config.yaml
n_layer: 8
d_model: 256
n_experts: 128
experts_per_token: 8
d_shared_expert: 0
moe_layers: [0, 2, 4, 6]
router_score: "softmax"
normalize_top_k: false
router_noise: 0.3
norm: "rmsnorm"
tie_embeddings: false
optimizer: "adamw"
lr: 0.00118
steps: 6122
Below are experts of layer 2 (counted from 0) of a mixture-of-experts language model. Rows are named router (the router's row for the expert), up (a neuron's input weights, with its number), down (a neuron's output weights, with its number) and show model dimensions 0-255. Each number is 200 + 30 x the weight over its row's rms, rounded and kept within 0 to 999.
Before each expert's rows: a language model's description of what the expert responds to. This comes from a sample of Wikipedia text that the model never trained on.

# expert 63
Description: Pieces in credits and lists. Word pieces and field labels in list-style entries for films, music and sports, e.g. Died, Genre, Edited by, best.
router,202,199,212,232,172,170,164,211,164,221,174,201,205,159,207,153,165,180,219,170,191,220,224,178,258,217,137,261,222,154,187,181,230,181,193,196,209,177,194,171,211,184,189,156,215,216,181,211,153,223,171,182,179,193,134,223,145,238,206,242,210,206,141,196,222,192,229,187,199,210,194,272,197,210,204,163,183,203,191,265,142,180,162,178,209,237,148,186,172,181,207,210,205,197,167,205,255,164,181,208,208,147,244,136,184,189,226,204,207,244,151,204,191,115,192,236,194,163,179,156,214,158,172,232,172,211,184,175,176,214,177,171,205,190,243,181,175,191,223,226,228,225,258,219,223,187,220,152,227,231,185,153,213,154,225,234,204,172,167,168,152,173,191,185,210,179,156,184,232,173,175,195,196,173,181,182,213,207,200,182,160,253,177,161,149,221,149,226,176,195,191,198,174,270,206,199,223,217,214,175,187,185,213,247,213,156,206,191,162,166,172,212,205,248,162,207,226,222,186,166,135,217,194,262,217,190,164,227,197,204,183,165,224,190,208,211,220,165,254,223,148,223,241,221,189,179,178,176,243,271,181,186,266,247,204,235
up1,239,238,197,187,217,248,188,207,190,177,254,255,185,224,220,206,185,168,220,238,214,206,205,153,221,150,186,140,185,198,195,198,181,185,226,205,238,238,199,210,190,262,228,220,214,239,178,211,228,166,230,197,189,187,165,195,188,184,185,178,175,196,186,223,253,189,145,235,181,252,236,269,143,210,208,187,223,223,204,174,163,176,187,192,178,267,182,234,213,171,212,195,248,181,212,196,191,162,160,194,171,216,169,165,195,147,237,211,244,250,177,180,181,214,219,145,196,231,237,172,228,221,156,204,172,191,196,216,219,213,162,215,238,194,210,222,210,126,166,246,208,189,196,206,206,185,195,193,212,208,190,190,247,228,250,200,218,122,199,170,162,145,153,196,199,205,200,192,159,256,232,242,194,203,242,256,194,160,189,186,202,161,224,216,182,195,234,227,182,144,233,223,181,219,210,212,168,120,209,191,226,255,212,272,174,228,228,240,198,202,265,163,205,183,222,205,152,166,168,199,173,192,188,194,199,214,175,181,220,199,122,247,129,213,167,170,171,215,168,208,200,230,159,188,199,178,167,258,229,232,165,204,218,209,201,151
down1,231,251,162,145,184,154,178,218,174,185,186,153,209,229,206,218,203,176,201,234,222,186,154,193,212,180,195,222,181,259,217,279,235,230,184,206,219,151,183,232,205,193,173,199,180,220,212,179,165,190,253,200,214,166,283,195,198,187,234,200,198,209,172,206,198,232,189,186,197,148,193,180,220,190,204,221,150,199,194,164,215,144,216,165,240,168,145,191,184,188,253,199,222,173,235,190,138,181,188,225,189,207,212,162,177,115,259,155,231,169,236,222,270,189,211,223,216,150,183,250,205,230,203,222,227,232,218,150,156,181,180,237,152,173,186,232,187,170,198,211,200,226,206,209,199,212,210,168,205,250,204,271,165,234,174,209,230,215,177,192,206,159,235,211,181,236,233,171,226,176,216,171,241,180,222,184,188,176,164,233,149,227,146,228,216,162,219,211,157,167,191,209,245,222,180,224,218,215,205,206,166,247,158,194,192,162,206,234,199,118,218,176,182,236,183,243,245,200,216,198,213,207,153,179,198,261,192,170,224,220,219,211,170,206,292,216,220,189,166,197,222,209,164,191,226,244,218,179,197,238,205,169,189,153,172,180

# expert 11
Description: Infobox field labels. Field names in infobox-style lists before a colon, like Born, Died, Coordinates, Genus, Nationality, Votes, Turnout, plus suffixes after hyphens (-based, -shaped).
router,232,145,203,167,169,197,175,236,176,231,140,175,162,234,200,166,198,197,194,220,222,224,145,202,254,182,204,244,180,156,177,167,209,140,175,203,192,163,167,169,218,189,191,184,218,245,193,236,166,199,163,193,187,203,140,178,151,245,170,200,234,193,196,218,212,205,230,185,208,188,181,249,171,208,169,206,200,239,179,241,154,168,189,212,199,209,141,198,155,210,168,176,226,221,221,251,209,207,203,218,191,190,270,197,177,196,201,232,216,145,182,165,238,194,138,220,220,160,189,182,183,172,190,238,187,190,191,170,235,224,208,202,182,197,266,231,204,168,142,249,215,221,241,233,215,188,208,161,212,226,210,174,218,220,207,180,249,196,215,205,133,204,169,163,245,178,203,184,165,172,164,196,202,163,238,161,197,181,181,236,174,255,152,190,158,207,133,216,229,191,200,230,153,184,218,175,221,143,235,102,183,215,203,174,208,180,159,240,183,194,225,176,229,184,200,164,262,186,159,155,178,204,189,229,251,251,160,241,196,215,187,209,211,211,166,174,204,174,235,166,170,226,248,210,204,155,166,179,217,257,211,172,195,240,180,238
up1,243,262,215,241,217,236,205,196,189,167,199,233,218,185,154,173,127,217,153,205,109,161,228,143,219,222,243,181,233,178,153,238,198,216,179,231,206,163,268,190,203,226,215,124,240,212,163,166,164,209,217,268,199,208,201,246,208,186,227,196,239,184,182,223,160,182,216,212,219,229,166,212,158,209,191,201,180,216,208,219,235,203,207,191,207,160,175,201,207,202,227,217,187,183,208,227,154,170,220,182,169,166,236,151,149,212,178,172,172,194,166,264,200,206,182,241,210,241,180,205,188,204,229,222,147,217,254,176,191,192,169,182,163,225,245,178,211,235,212,213,232,222,183,235,229,271,221,213,163,236,199,197,207,181,270,192,147,150,252,199,201,207,194,170,182,234,234,248,193,182,198,183,180,230,165,196,210,199,197,171,198,196,240,206,184,230,231,187,171,187,225,169,255,165,161,236,198,271,205,193,241,205,210,176,209,206,142,244,243,185,174,225,245,179,215,233,160,170,183,202,211,245,184,196,179,172,182,229,245,224,150,231,238,187,191,209,183,159,203,220,192,200,199,146,208,184,180,190,208,166,171,145,203,168,144,235
down1,196,158,139,288,239,168,210,232,239,198,216,243,178,208,207,177,173,184,219,253,186,208,194,187,254,251,149,224,230,248,153,234,195,225,164,214,211,206,205,228,182,132,216,194,169,171,205,218,166,243,247,218,238,186,253,230,144,219,226,208,198,200,159,153,212,176,182,190,194,239,183,251,241,142,198,231,146,170,206,197,218,168,194,252,188,205,232,292,172,176,178,231,222,183,153,158,190,207,164,179,127,225,206,182,244,199,242,204,271,144,217,209,159,177,211,224,228,214,238,204,194,191,192,167,213,217,197,206,189,198,181,196,195,200,168,155,161,165,208,203,178,148,192,192,220,181,213,213,153,239,152,173,157,194,198,189,177,227,214,248,199,188,190,226,194,161,165,166,196,212,167,185,199,215,215,183,185,160,221,215,140,169,157,261,201,187,154,163,197,193,198,226,185,211,218,199,219,246,200,180,198,226,165,275,216,247,192,182,203,207,267,160,196,194,192,173,159,175,222,207,201,203,200,174,169,273,201,211,172,182,238,200,201,228,197,207,190,195,143,217,208,175,195,201,173,218,220,217,206,229,195,183,187,166,177,134

# expert 48
Description: Given names and R-, St words. Common first names and saints, like Robert, Edward, Scott, Patrick, and word pieces after R, St, Sh in place names.
router,193,202,206,158,214,186,188,219,175,202,149,170,182,186,191,212,233,143,165,224,193,217,207,206,188,194,215,239,164,182,171,217,217,226,178,217,221,239,265,173,248,208,214,184,216,176,182,217,208,221,149,232,218,194,180,169,192,188,251,214,172,218,219,178,183,179,154,264,221,171,179,210,150,185,221,209,209,255,235,127,220,205,203,185,255,253,189,231,253,215,241,230,187,161,194,217,247,217,161,192,164,203,223,219,192,263,243,219,207,201,204,220,170,230,193,161,243,225,249,214,221,221,211,243,198,211,221,220,182,178,226,230,252,196,181,180,197,230,164,192,185,183,105,161,176,161,190,181,242,176,176,125,157,254,189,201,208,150,220,215,185,137,199,237,252,196,202,206,218,201,245,238,227,169,184,206,163,140,184,199,238,195,183,166,194,179,231,162,221,208,202,190,259,165,196,174,192,196,198,198,209,140,217,194,181,265,157,196,202,224,216,143,207,207,212,184,187,241,170,246,183,209,182,207,197,188,203,233,283,168,221,205,184,186,195,151,197,240,214,214,162,143,208,217,267,156,250,224,215,128,218,195,175,204,193,190
up1,294,205,216,231,220,186,213,207,181,219,200,229,216,210,245,208,222,219,138,145,218,161,218,190,150,211,192,202,201,227,253,205,237,216,184,196,238,192,187,159,207,215,180,150,204,247,206,166,218,133,184,191,185,191,235,221,213,214,206,205,191,151,198,178,223,169,170,279,175,161,188,157,187,199,218,232,230,239,219,181,192,226,219,154,177,255,240,205,197,203,230,225,184,182,186,231,213,192,196,226,253,209,200,214,221,217,174,229,164,174,200,255,192,172,186,178,209,234,234,185,202,198,219,214,222,175,226,154,165,205,237,162,130,207,177,191,177,215,143,196,213,215,194,204,137,229,174,210,213,184,190,170,213,164,135,228,212,220,251,217,187,202,113,206,224,213,169,182,237,197,212,203,207,143,201,211,223,171,181,243,229,203,196,202,199,243,164,228,157,226,199,185,186,156,239,193,141,207,232,243,210,211,235,219,179,141,193,175,222,253,194,184,229,173,206,153,266,209,250,266,179,213,189,189,247,170,200,159,175,249,226,186,223,141,262,195,204,175,229,131,202,194,246,197,193,146,192,215,171,208,186,187,201,169,165,140
down1,250,167,112,189,247,217,218,249,200,181,194,207,200,172,206,152,231,192,250,233,180,211,241,199,245,216,181,204,209,207,138,179,186,185,207,200,211,196,181,214,210,228,205,263,193,164,160,215,179,177,188,251,198,141,193,269,142,174,123,170,194,203,202,180,209,247,247,173,163,223,178,188,259,150,177,246,187,215,170,186,237,234,195,166,179,164,205,184,122,250,192,236,168,170,149,205,158,198,206,234,204,268,175,156,201,255,198,204,241,211,200,158,229,206,216,235,216,214,167,184,205,194,231,204,198,176,209,167,196,229,184,196,262,212,198,208,218,174,195,212,217,221,185,193,198,195,169,211,182,215,169,218,163,224,197,219,178,215,150,211,171,160,276,144,191,185,218,210,220,203,209,192,161,243,185,193,207,162,218,216,208,215,231,231,242,235,191,231,220,227,174,159,112,157,232,244,162,216,225,193,187,256,160,196,209,191,169,205,153,217,176,209,221,184,174,191,214,234,211,225,213,172,196,206,210,174,243,198,244,223,184,214,184,199,214,201,124,211,216,154,124,228,205,188,224,233,178,181,150,210,230,219,203,192,156,191

# expert 9
Description: Capitals, digits, contractions. Word-initial capitals, digits and pieces after apostrophes, often in quotes or parentheses, e.g. you'll, "I'm, (Dean, (1991.
router,245,228,200,242,204,219,184,198,210,190,230,226,216,209,165,203,187,258,188,194,243,151,228,220,215,197,198,251,160,214,243,146,196,181,213,163,147,182,204,233,186,163,221,229,218,207,158,155,191,201,142,178,223,212,199,201,205,152,203,210,244,195,198,236,174,159,240,170,187,234,257,288,190,194,204,190,171,187,162,248,201,169,203,164,214,210,184,155,232,190,182,177,276,252,230,264,216,185,229,210,242,205,202,208,182,218,157,231,181,206,187,187,157,186,202,207,181,175,203,171,260,160,189,175,223,235,179,189,176,237,212,194,206,192,278,230,194,214,179,180,184,164,204,220,201,223,238,240,244,214,208,171,176,209,237,172,198,252,226,180,196,201,139,209,219,183,201,153,205,166,187,187,231,177,233,189,197,151,235,225,184,199,179,236,166,199,210,275,212,155,203,199,126,207,199,273,220,183,210,150,223,229,193,163,222,173,226,295,201,183,201,202,196,189,179,172,194,197,183,166,187,204,219,205,202,229,172,114,169,162,184,178,141,210,228,196,158,182,209,229,174,187,253,229,181,142,182,217,214,254,184,158,176,214,211,202
up0,232,199,197,198,160,201,206,178,173,169,170,206,144,233,192,202,182,180,162,224,223,239,176,215,237,166,198,200,223,146,134,187,229,181,157,249,211,211,203,236,220,238,257,210,177,134,204,203,162,147,205,149,176,241,226,206,199,189,185,197,169,199,201,181,195,190,132,212,236,234,217,210,244,198,195,337,214,268,185,208,243,197,239,221,223,197,223,238,140,191,157,207,208,213,210,221,179,201,242,191,213,139,237,220,203,226,158,225,209,177,222,168,211,193,197,215,199,193,178,239,227,209,212,221,191,219,199,194,214,174,213,182,187,184,189,206,184,170,164,232,199,154,185,229,175,208,242,217,183,211,191,234,180,185,235,166,229,193,189,172,206,209,230,209,153,215,211,239,201,233,214,196,257,207,174,207,240,226,192,172,142,174,214,223,172,197,217,221,263,250,223,166,228,121,201,210,230,180,203,192,242,173,231,181,127,197,146,162,165,172,169,196,201,169,274,169,220,154,214,243,220,240,221,168,249,155,173,213,157,172,165,186,163,203,201,218,178,170,183,195,249,180,182,179,179,209,234,185,144,214,207,237,187,200,200,249
down0,207,156,212,157,165,224,208,166,197,193,156,211,213,230,207,227,131,222,190,265,166,162,188,195,219,225,188,214,189,178,154,181,145,232,204,189,186,217,191,215,211,199,146,220,236,171,195,175,218,199,237,201,215,236,169,219,214,192,249,215,231,179,206,216,155,267,225,209,182,224,228,193,182,187,204,167,187,191,187,192,199,182,189,216,189,141,176,149,217,230,204,159,284,252,193,186,211,195,180,198,164,221,170,188,217,135,210,166,170,216,186,247,222,197,199,171,179,185,196,218,144,251,246,221,219,208,198,176,209,196,178,187,224,210,248,205,206,209,179,222,214,219,234,223,196,215,214,271,145,255,174,156,256,182,202,233,159,223,271,195,227,209,158,221,197,192,209,198,163,149,242,228,191,155,236,235,256,239,255,224,208,221,218,171,221,173,211,176,192,241,261,287,139,197,233,234,224,213,183,177,188,247,279,232,220,210,211,166,203,162,235,211,189,192,191,159,169,165,211,185,190,203,194,226,247,222,218,231,179,216,164,194,157,189,219,147,217,159,145,211,158,199,171,231,205,221,249,226,236,170,187,231,209,182,195,175

# expert 53
Description: Foreign name consonant pieces. Early consonant fragments of non-English names, especially Turkic, Slavic, Indian and Arabic, such as İbrahim, Nizhny, Viktor, Vikas, Gavril, Bh, Kh.
router,198,223,207,209,234,196,185,186,214,229,237,196,279,171,180,165,197,223,200,186,152,171,232,167,218,183,178,167,225,207,199,211,180,181,217,216,187,173,222,222,196,225,222,189,183,225,262,208,235,204,186,164,197,236,206,192,226,158,185,196,260,168,200,262,179,173,221,216,196,250,175,244,196,210,192,188,244,209,201,237,140,183,175,248,177,177,178,191,222,201,230,171,158,200,217,240,190,271,236,156,290,133,189,176,238,221,122,209,179,267,161,219,179,189,219,231,219,208,186,175,180,226,176,157,201,241,144,164,180,221,195,208,171,226,194,243,171,159,164,192,193,142,225,220,176,203,214,223,210,220,219,268,244,212,254,153,218,211,215,193,215,173,166,240,188,277,189,180,164,195,193,271,245,184,206,137,190,210,214,222,222,218,185,191,232,242,208,260,207,153,217,199,180,208,186,179,194,179,200,183,228,202,221,166,189,182,223,249,203,185,175,249,200,144,225,244,193,195,244,202,189,203,198,206,174,221,190,200,169,192,155,247,192,141,192,226,216,185,162,224,221,197,221,154,141,170,200,219,186,256,178,144,172,214,180,208
up2,208,177,223,198,184,185,250,220,186,214,159,181,190,210,233,254,169,212,218,233,287,201,203,188,155,227,165,228,169,225,193,182,244,220,181,151,159,213,216,240,209,174,173,201,168,164,216,143,230,243,169,168,180,228,211,203,206,169,175,164,222,179,198,229,144,200,188,199,216,210,199,188,170,213,242,118,241,155,250,204,221,198,204,208,184,211,179,168,161,166,167,221,200,230,176,194,197,220,211,183,274,251,176,194,207,263,214,196,162,223,188,233,191,163,185,179,180,183,190,191,235,195,210,167,186,156,235,211,212,147,176,224,153,195,213,185,212,199,239,184,208,215,159,214,204,170,215,166,161,211,187,199,195,169,140,199,186,191,268,201,226,147,204,216,186,168,257,223,204,146,174,131,217,236,216,211,229,169,247,231,172,206,220,208,222,182,257,225,198,191,223,225,233,273,232,225,157,197,163,158,208,211,190,198,175,195,229,204,144,218,194,194,178,216,124,121,193,195,203,257,211,188,228,238,194,177,194,176,206,212,145,240,223,201,213,247,164,166,258,193,199,241,209,231,223,262,200,167,185,224,176,173,208,171,205,143
down2,176,239,189,224,226,184,199,160,187,182,188,176,181,188,262,171,162,206,200,174,152,281,250,177,235,157,209,185,164,206,198,184,187,232,116,185,173,217,201,209,204,198,150,200,193,276,170,209,212,205,160,205,236,191,158,188,196,187,168,270,186,237,216,175,200,207,224,225,181,179,218,172,194,216,210,201,214,164,194,180,152,231,172,194,220,148,157,233,139,201,233,157,223,165,147,198,249,189,151,243,186,175,206,218,231,225,227,264,185,189,182,196,245,200,177,182,185,232,181,164,252,203,128,189,231,195,148,249,136,193,191,234,219,168,231,241,207,181,185,216,170,219,168,184,195,184,238,176,257,174,177,241,225,227,239,243,167,217,203,166,202,195,256,180,151,214,231,166,195,165,225,237,212,243,207,215,183,146,228,245,191,176,253,142,230,210,216,165,203,159,210,228,209,209,278,173,186,185,214,194,190,229,236,155,218,224,188,201,197,221,221,240,209,216,210,156,203,238,172,129,216,184,183,198,208,180,209,197,270,225,196,178,191,205,205,193,175,194,191,204,246,181,188,238,209,178,235,183,147,237,186,209,224,172,208,206

# expert 37
Description: Name particles, foreign pieces. Name parts after Van or de, capitalized foreign-name starts and non-Latin script bytes, such as Van De-usen, Van Den, Ka, Ak.
router,191,182,199,194,169,213,241,194,173,204,209,192,267,250,183,242,250,177,228,176,203,251,242,182,248,183,206,139,244,183,150,167,222,249,245,193,205,201,263,191,265,224,212,228,183,189,248,217,200,170,226,208,195,181,209,205,188,178,219,257,204,200,168,147,217,205,245,195,213,235,183,194,196,177,208,189,253,187,183,254,238,222,210,244,204,208,217,213,170,181,235,234,166,195,163,177,242,182,175,201,170,175,199,176,212,235,177,219,158,226,194,209,160,275,224,187,259,208,204,201,217,216,209,233,175,164,174,191,145,228,167,215,220,257,170,164,182,238,236,228,215,207,238,177,182,189,232,130,205,190,168,256,201,210,212,211,227,192,153,206,170,133,203,207,180,220,187,202,226,213,273,228,165,150,153,215,228,214,164,163,199,227,227,170,228,218,175,162,153,229,212,203,253,228,177,202,165,221,207,199,208,128,199,159,177,181,166,147,220,211,171,166,163,245,183,200,203,224,219,241,190,171,264,204,215,183,211,207,190,246,179,214,209,172,190,202,203,215,205,243,111,193,197,182,159,169,207,155,214,228,187,233,248,214,210,163
up0,220,172,184,198,234,230,217,192,214,141,165,224,221,157,246,215,187,158,205,193,210,198,215,166,212,200,210,198,253,199,132,229,191,163,193,128,184,186,162,223,177,205,180,161,157,166,215,206,195,220,233,156,213,130,218,151,153,169,175,189,257,176,220,178,211,190,187,213,172,179,221,226,195,208,179,204,228,227,140,206,190,187,248,209,232,220,229,130,154,176,200,240,197,170,186,198,190,198,180,160,163,214,190,231,182,152,147,187,198,205,209,165,209,198,208,189,232,195,229,220,164,200,243,232,183,205,167,201,213,227,167,163,179,173,232,215,242,201,177,199,204,183,206,228,198,195,142,180,193,157,225,209,186,165,237,213,160,180,153,167,206,190,192,251,203,211,257,204,206,204,226,212,162,205,219,199,223,232,277,198,148,223,229,225,223,178,194,285,232,198,175,189,217,277,214,219,194,213,252,250,203,245,171,267,201,210,187,135,190,220,187,231,183,167,153,154,224,190,217,214,174,204,280,226,239,214,176,173,211,224,165,162,217,211,198,164,166,183,209,205,230,196,162,218,241,216,171,212,248,203,219,196,212,182,88,205
down0,225,200,104,212,177,199,162,239,174,204,246,200,194,201,225,189,216,245,195,223,183,189,177,220,212,175,244,201,189,213,210,205,194,237,212,194,209,206,179,175,205,123,213,236,120,186,195,174,213,196,225,171,171,224,195,179,185,228,193,205,226,201,259,220,165,188,248,187,172,199,198,220,170,152,221,233,200,216,202,197,189,184,209,168,212,199,258,218,260,172,229,231,210,181,264,190,234,175,209,197,172,211,181,216,244,222,233,154,192,207,167,229,230,155,206,209,188,203,163,175,202,163,206,188,219,223,238,133,167,192,177,249,236,216,229,170,195,167,190,236,195,238,167,248,232,164,199,253,205,207,197,207,217,181,159,169,200,177,197,247,264,188,214,200,213,170,226,210,173,166,184,204,259,225,172,216,224,221,206,142,235,194,204,188,191,217,212,206,165,189,105,187,217,172,177,206,254,147,242,207,194,231,243,241,244,232,200,244,154,282,197,140,160,156,207,210,220,170,173,206,250,190,157,143,192,182,244,211,234,151,174,130,233,207,166,236,231,217,215,202,191,169,228,168,183,204,229,177,157,210,181,199,210,241,237,235

# expert 13
Description: Headings, acronym pieces. Wiki section markers (==, ===) and capital-letter pieces inside acronyms and codes, plus periods, such as DEW-AT-S, ZD-DP, GER.
router,214,204,191,223,166,200,225,196,220,205,235,229,220,212,221,192,165,183,238,160,186,197,173,226,223,235,254,183,227,185,221,250,186,225,225,205,243,215,212,201,212,187,209,239,149,208,240,163,198,178,262,232,214,272,204,252,234,227,213,231,179,206,182,163,163,190,265,207,193,187,239,183,180,159,237,227,209,186,198,137,176,218,165,186,204,200,219,230,175,208,161,208,170,218,156,214,172,208,156,173,199,225,134,231,207,190,242,186,196,156,242,164,237,241,191,152,229,175,186,161,156,176,237,167,212,174,192,192,126,204,192,206,212,187,136,200,191,221,221,153,197,202,202,136,227,206,189,240,245,239,185,199,214,173,140,186,223,222,177,199,236,232,249,205,147,228,192,256,191,258,228,204,173,183,170,220,235,229,187,167,232,182,243,171,223,174,268,214,187,215,212,161,256,187,156,193,163,206,209,198,189,226,190,177,210,261,186,155,141,254,185,241,210,233,186,230,226,224,186,254,217,157,247,160,182,161,217,212,242,173,207,203,189,240,208,187,188,167,211,234,182,197,172,213,209,166,251,259,189,166,231,226,168,169,175,169
up2,238,218,239,179,126,196,165,207,179,217,138,206,250,191,216,187,170,212,236,194,243,234,228,219,210,245,200,209,203,223,139,228,219,158,219,239,214,210,157,229,219,162,181,211,219,181,194,234,182,165,286,210,210,188,227,220,197,147,182,234,176,137,196,219,205,232,208,200,204,205,193,203,104,196,216,238,232,197,225,234,163,204,238,227,184,189,222,240,165,155,189,179,212,180,196,217,190,259,174,224,207,177,183,242,181,190,181,188,162,194,224,142,238,208,223,226,188,188,223,191,156,127,198,206,193,241,146,180,170,157,159,226,199,191,133,206,163,230,173,266,217,211,238,188,220,232,235,189,213,237,227,218,148,167,230,208,192,193,185,187,199,176,202,233,201,226,222,194,199,188,185,140,212,171,276,231,191,182,161,195,218,242,224,162,210,135,201,163,230,207,224,194,159,213,198,216,192,210,249,170,165,192,223,173,192,181,211,155,168,192,173,155,139,205,163,156,262,244,189,178,197,203,254,196,157,198,178,198,189,187,188,207,204,187,159,219,172,180,188,187,231,244,203,281,201,213,172,226,202,227,195,240,236,226,159,191
down2,178,221,251,155,203,163,182,219,209,211,218,188,215,212,197,204,207,181,117,235,258,138,223,185,189,194,167,179,181,159,247,169,186,234,174,171,133,191,196,255,173,267,224,223,183,156,232,155,233,173,177,215,238,188,154,197,193,239,220,217,196,256,251,250,208,147,203,202,197,183,250,217,187,232,190,219,198,253,198,205,233,261,229,172,262,197,195,183,204,219,152,181,194,217,166,143,203,208,223,197,191,218,241,224,177,164,161,195,197,221,207,190,240,183,216,227,209,215,172,158,212,226,210,201,240,194,178,215,270,176,267,206,244,177,174,223,182,221,183,156,183,206,209,162,178,144,195,195,209,188,181,162,223,250,196,169,171,179,188,193,150,245,188,209,184,218,186,212,148,166,261,186,172,242,191,173,230,168,197,210,161,177,164,209,222,232,175,201,208,155,212,184,203,209,212,190,196,235,195,217,189,210,161,171,251,180,133,265,223,218,242,241,187,178,148,260,155,197,184,142,235,182,157,209,196,225,181,216,132,215,206,172,236,194,194,212,232,209,224,217,200,172,223,213,211,247,233,165,229,226,197,183,175,215,222,242

# expert 3
Description: Infobox and heading structure. Title-closing "=", line-start field labels, list items and table pipes in infoboxes and headings, e.g. Died, Kingdom, Preceded.
router,240,182,206,187,220,211,149,177,167,242,140,160,213,188,153,194,236,172,187,177,167,194,139,204,232,170,244,258,176,135,214,193,218,165,193,180,239,162,145,201,196,150,215,218,224,215,204,197,153,257,184,186,150,202,165,228,171,213,212,146,220,179,211,246,250,207,236,266,187,174,173,224,203,239,167,156,165,216,219,243,162,212,185,252,200,199,156,203,185,199,178,161,214,169,187,208,214,210,215,196,197,159,215,172,181,169,188,183,226,177,178,164,197,167,140,215,243,215,195,163,178,174,177,204,189,240,204,210,191,141,156,191,147,144,226,203,202,175,213,207,233,258,236,253,199,211,168,191,201,211,166,170,192,225,230,188,227,159,199,194,157,205,200,142,271,161,182,214,207,169,170,206,178,225,194,156,194,173,199,244,181,174,169,224,139,179,140,196,230,222,200,234,171,214,192,227,233,163,203,137,183,226,198,161,169,177,222,225,197,176,214,188,214,188,164,164,266,248,198,232,131,179,175,181,223,168,213,222,178,200,194,175,213,184,188,165,196,159,221,194,184,256,228,258,243,223,169,183,187,231,177,171,233,201,204,228
up2,226,186,230,200,204,187,190,195,246,221,269,233,245,201,210,159,169,189,206,161,216,138,157,217,183,220,194,251,126,209,217,256,249,230,154,198,215,239,198,227,184,181,186,218,202,169,178,280,205,207,238,158,219,237,177,187,246,176,227,187,174,236,195,210,135,203,224,168,262,203,181,210,124,204,223,212,187,174,155,181,228,252,167,206,226,219,243,242,215,202,205,199,217,246,194,164,167,220,196,195,188,247,201,180,191,238,201,167,183,183,210,252,184,208,206,190,161,173,233,246,166,240,190,164,186,192,138,183,190,206,168,179,229,208,211,170,256,240,252,258,163,198,203,175,217,210,176,230,232,217,186,162,170,133,217,176,190,205,216,195,263,197,248,157,209,202,194,186,207,190,231,170,188,192,211,197,192,227,219,196,201,183,205,217,197,198,222,196,244,274,181,189,187,176,224,238,234,170,181,265,200,174,190,162,164,175,229,141,181,161,222,174,210,205,215,165,176,248,169,215,269,227,222,170,156,200,225,192,247,158,184,172,158,226,181,229,132,193,197,207,236,224,202,252,152,210,215,185,182,184,207,219,193,186,213,160
down2,227,243,281,164,155,221,211,208,172,244,203,150,194,234,230,224,229,226,145,197,174,222,221,148,207,224,200,180,161,252,201,194,160,194,171,228,164,236,217,180,162,190,167,228,229,219,233,167,224,200,187,251,243,238,222,215,162,144,236,205,238,241,188,213,124,217,167,233,188,187,208,251,209,256,195,206,243,201,191,181,192,171,207,194,212,194,173,188,163,211,211,152,216,223,218,237,170,208,197,179,201,183,207,229,232,180,198,228,238,180,202,212,220,184,148,237,177,196,194,168,183,207,191,145,254,187,225,186,248,246,190,168,190,252,200,247,158,203,190,200,180,199,187,210,155,210,165,214,202,135,214,204,190,190,184,219,192,150,199,173,138,234,195,213,183,236,204,145,195,252,155,211,199,159,167,233,230,235,171,228,207,244,194,207,238,175,216,204,195,168,236,178,221,149,204,166,139,246,234,176,201,230,213,216,152,222,204,202,234,182,236,199,196,235,272,209,198,155,144,171,231,207,129,233,218,187,190,224,250,199,202,214,160,250,243,193,140,169,179,193,177,192,216,205,203,245,182,238,235,233,238,173,182,191,241,184

# expert 39
Description: Prepositions and connectives. Prepositions and time conjunctions in running prose, e.g. at, after, during, following, about, when.
router,204,192,189,233,176,163,229,196,239,178,206,186,199,182,204,149,207,264,194,168,188,234,209,191,193,241,200,220,155,213,158,225,189,141,144,154,223,160,142,267,183,135,239,218,182,202,180,211,192,222,232,167,153,150,233,205,224,201,232,226,135,203,235,269,233,182,193,171,197,202,243,173,205,177,238,210,159,220,164,206,220,201,190,180,175,155,222,143,214,186,237,230,213,229,221,222,179,193,223,219,240,215,153,204,178,189,150,202,210,241,172,236,183,156,242,149,199,218,190,177,205,217,188,139,126,222,210,134,245,147,166,186,183,149,233,164,182,146,231,226,209,216,194,237,170,194,204,224,185,189,231,157,177,166,228,174,166,214,201,155,262,250,194,248,170,177,219,186,208,215,186,198,157,203,184,208,160,224,206,203,187,167,193,193,133,196,237,215,223,234,192,194,179,195,227,237,185,260,151,233,165,202,197,235,169,179,276,181,182,181,224,197,192,187,206,185,220,173,264,231,186,233,219,209,196,164,196,181,185,183,199,150,224,191,219,190,217,166,214,134,239,227,202,174,204,239,170,183,195,190,200,223,211,193,198,154
up3,187,239,240,217,196,173,186,240,196,227,208,166,240,185,205,148,143,173,197,202,213,245,161,167,198,156,158,148,163,200,220,226,242,163,263,217,199,195,194,200,168,166,227,164,220,141,188,154,253,230,177,202,157,222,215,144,153,233,152,179,131,213,216,209,193,176,183,206,171,178,220,205,188,183,211,257,220,252,227,181,233,176,254,205,196,199,188,237,197,210,173,154,185,186,192,235,204,145,215,236,193,192,218,164,268,247,181,204,222,219,160,200,192,235,239,251,228,178,237,234,198,230,225,196,157,216,159,226,233,231,273,198,174,167,214,191,178,193,199,169,233,184,202,215,207,204,212,220,165,228,181,204,215,245,179,233,194,189,180,135,207,177,212,235,222,182,230,180,231,206,231,154,133,241,133,210,214,159,198,241,226,243,213,219,195,187,249,195,181,163,228,200,171,204,178,187,229,151,200,172,143,185,170,203,201,200,200,217,181,173,205,206,239,207,271,211,205,180,188,251,196,184,192,253,256,222,171,244,166,196,191,228,216,217,194,177,182,243,225,169,137,206,218,222,253,180,220,231,182,228,163,196,206,135,200,196
down3,184,157,154,156,193,186,152,217,178,144,179,227,221,228,161,236,157,179,162,224,186,190,184,182,203,246,252,198,228,236,192,246,232,213,232,237,198,256,188,220,217,190,203,193,229,239,122,139,199,187,206,223,189,222,174,189,205,227,173,188,255,200,169,220,208,135,189,205,213,163,167,189,193,200,176,190,244,215,146,185,222,225,162,202,204,201,206,232,247,259,201,168,197,182,236,192,177,198,205,161,175,193,174,178,212,213,194,178,183,189,232,135,196,231,219,196,193,209,256,197,209,238,158,167,147,226,200,178,221,259,178,190,142,148,193,174,214,181,241,223,216,224,219,225,202,186,207,203,147,225,213,156,185,239,207,153,189,193,195,250,209,228,220,227,213,111,188,182,245,191,220,170,170,196,151,248,227,154,299,171,212,248,205,193,190,202,224,216,190,120,215,260,203,182,183,206,213,191,225,198,223,208,239,207,197,215,210,150,149,196,210,170,163,169,205,248,216,241,200,212,156,197,161,230,213,226,186,244,257,154,136,194,208,204,203,194,151,197,198,192,208,220,187,196,152,171,159,202,187,162,179,162,209,195,181,177